From a checkpoint of a small mixture-of-experts model trained on Wikipedia: 4 picks a token.
Below are experts of layer 7 (counted from 0) of a mixture-of-experts language model. Rows are named router (the router's row for the expert), gate (a neuron's input weights, with its number), up (a neuron's input weights, with its number) and show model dimensions 0-63. Each number is 128 + 32 x the weight over its row's rms, rounded and kept within 0 to 255. Numbers have three digits each.
After each expert's rows: "gets" lists some tokens that make up at least twice as much of what it gets as of all text. This comes from a sample of Wikipedia text that the model never trained on. Tokens count by the router's weight.

# expert 71
router:198124067169138091099158131100163136086112167109130123143132141154125084107097166078100123125092157145105054092139071189157091163144120153106165095158121095157166118116111144075125123107150119
gate0:164139097159126091100140179140124106089134160143102130117112161122146093122125094093133103140144125176159095090178115159132175087087168158154183129114112149171143100066186188147177105146144071
up0:126067103140106109136112106093062081146167063109145148118099096133129157142155154119128213170165142050124165152079125131103102137084138190136133176153121043126114115145097080092132162125075154
gets: ")", ";", "age", "e", "ve", "ke"

# expert 60
router:180106140091180089117150124134143113124174127078172151122123147171109084089170124099104120143080147123113097126159103152188083078144162123118153150125169124145120130103112130102153151097173126
gate0:158138142167206151129088107103156101175163116122169137094117113117145109064133140061108119083082128115119072123118185138191114121158180121161093122234147140136151094126133136141117153157133147
up0:127141140183164114146079132128096077081164134132145120117162146184157098098101122098080108135122122095170162094160133177187145102150164105125117074170075111130168105128063096115109141062108142
gets: " that", " The", " he", " which", " He", " It"

# expert 12
router:142090120105156131106124105146116120099138140143097104136097126182064099113126148082092143130143163125126093099099102144116112084087150117162153132081187082100181117159108134087117126144170144
gate0:150142064165164095113104105137149132078152095137113147105141135069128143097171116146156131136128158123138134147135089114168076096088114087121065144126126083169092098156140103100085117103127118
up0:088127128081084136156184136104075176137125089132097102076118045160131091173117169125172127171130089122078131158104122113118099178150134191084173134169130212113092155080182154160151096138082168
gets: "0", "1", "2", "8", "7", "6"

# expert 47
router:135113155101151127111118175111093123116122162144156095109096120171042067149138166074093136178118169151095099107113110144179065128101134086175142112128178123169154113134087144041124096153182173
gate0:154160174122108091175167174112092104140139133136175150141128111115113168119125084117150137127127086130105128156174160186069127109102141192131078102127143102132102091108128098182157155154065090
up0:135070126083150114107216126099123120177165148099103119127102125191206157130129134115108065175123124153114109175074139119101167116084089112089143118136106103158160154160127184164091214131179062
gets: "0", "9", "8", "7", "5", "6"

# expert 68
router:146065042114165095138121146126163146092143131136128082130097178190082097117152178107126163175063142117152090111135124115172135162165191127142148056114166139118138128134058175102138161128139177
gate0:096183132168151165173127204121187136141080172115117060103088119138144130174170165191117121134157122129127078098100130132085116104134138089167151117153139142156146122183113117146087182117081108
up0:129105110146079083068136114161132150125072149143122162141155160163100131064131108059117130103136097095119114122122190115099101108164091162129165148081130105157130123138121116105162112132191133
gets: " ", " in", ")", "ru", "===", "min"

# expert 31
router:164054093156155123126126114135130104081113105139135146111132129131107092088086136081170139116067182126047063081105083141109098118125153112194168146091129060130161121106144168120123155187150150
gate0:162102093095064120116106095130135150150134102138108121067093184146065130052104153077114120124140148121121137143086105087148090166068110092136142173061116122084122142106175132123101110143120162
up0:110141182079140074140161164064090123103079151145113119135091109112132097172092129116166106091120140148120202136108067113078146121141130098143107096151171159118168130187149131168167143178132135
gets: " the", " |", ";", " in", " his", " /"

# expert 43
router:166087118184148118094131107155138171121157178159105108121111197141083046114148151082100133160060135159113084147104090092156113109152184098114171088101105105109164100127130188092092156136139164
gate0:135100127121089110112116106115148196143186156138166132129140139086116069134099138173103081131170171174067181146107085168173139128122087153154165097085087130144110105130144126116152160092111141
up0:175153086107112076127068103123134180154085153149078127147115130086133137121119106100121109107108172141105135173112083117147119087142175059099142035141151194158128165104157188077110175130088150
gets: "1", "3", "2", "4", "5", "8"

# expert 50
router:132106129160151091112137103139175101109170136127148067138048188155113118150076153116074172170085150105085114070145108104100153113157134139147146093097153056161174112127123095089128173161187094
gate0:136054132155108144106113110149109060157115146135139117127106164204142120123163147124116141099131089142142219131079135112104101111147143105145124127100053122141151105114124096195126133105187080
up0:148135103104211185106101147115114165114129176096100104146145128092125124150108137141140107141123180123153122118148150104104078097088166175080109107051080178088144207082162167106138143120119111
gets: "0", "'", "ba", "di", "6", "mi"

# expert 24
router:138113128153154118089111109155146116095131182090119132119127176162094134139094132096104171144082122129104099077107132112145109116130116093170145070111154125148120134151087156101149117116157171
gate0:134081087156179138131085142127124173159128112170132165108101162154125145117149144131129172153082099137117107181120118085154078182105145127134215129079091124117168074084126179164119183093086155
up0:102127071116165131140149108094136127156083100134133118129204204093218111094138154109099110125114133115080156126155133099171147107129148136150113143099152156152136129172152054137173096096114130
gets: "1", "0", "x", " addition", "land", "am"

# expert 11
router:108075117160107153106176158153163145055168152118163112118127119125071116108084127084134165200129170095111107101120112148144115161107176089136131071136145043095145123196098115097126141075131142
gate0:168093086108060139103082124100117178128114121108141099121116103086104129101159133146159175122083163083212131128091075086116101129156147119166184094173186139103124091194098108177153175149123101
up0:109170132087113163155074098102122127153086106103141116146154083111137141130139114182127124082194159155156114147108227094131122128198152149121141130097177112164114096100085142074166127167154199
gets: "a", "ta", "o", "ia", "ga", "da"

# expert 62
router:141117118144183092085181120121133128080168173119140098093117117195093120093153164126108158178077128117078089083144111163140106135117141091104104130124121070125142106152102120040111173152146103
gate0:109079114083166109099217109131151081132117099111055134142124098127081079113146135150102141091148105098114214106087102110090119173137157104112121141153130167113122107140077129086128094100129133
up0:120085128093146151075127104120123134077140143181068088169125154127099135199170184139058144178136123070151141123131104178095109143187092191102106158091169101181155097129088146125138108125122117
gets: "i", "en", "u", "e", "ang", "o"

# expert 44
router:143070089162160108099107134102164133110104096166163146137078139161100071105120163092142152124063181097091114087112095163166085089137129124185186177088194104167157144120121174099169142144150126
gate0:152126083108099114120120195171093144092131180100086081133113158130151126209125128171093156128139147105172154088172167070150157092145108088115118169122168121133143157174162110148080156135114060
up0:110106133109185173096117149112131113174160117086094160113159123086113123170142139108145152137097135077165149142160139089168085137118108097155139172137187109165130103146103064138074174153153149
gets: " the", " The", " his", "The", " its", " their"

# expert 67
router:143071115125096153111098158149131145111182172069174138101113132152099139130106133120108143111069094098157075066185087118195135122109147107133193107113119089121139131127140173081158142179174158
gate0:123118179120137150127081149128160164207201094122223121122154155085103132142150167108134121109080124130149153055097091126105182110076131185130138143108129138159149118108151111163186156159151132
up0:117181142101163120121106106114149044128127118132110130129138110046107132117118100159105129064111183168088132101088150172153180137212094085131128130094100100162122136113142211168099141055184103
gets: " as", "as", "is", " was", " As", " be"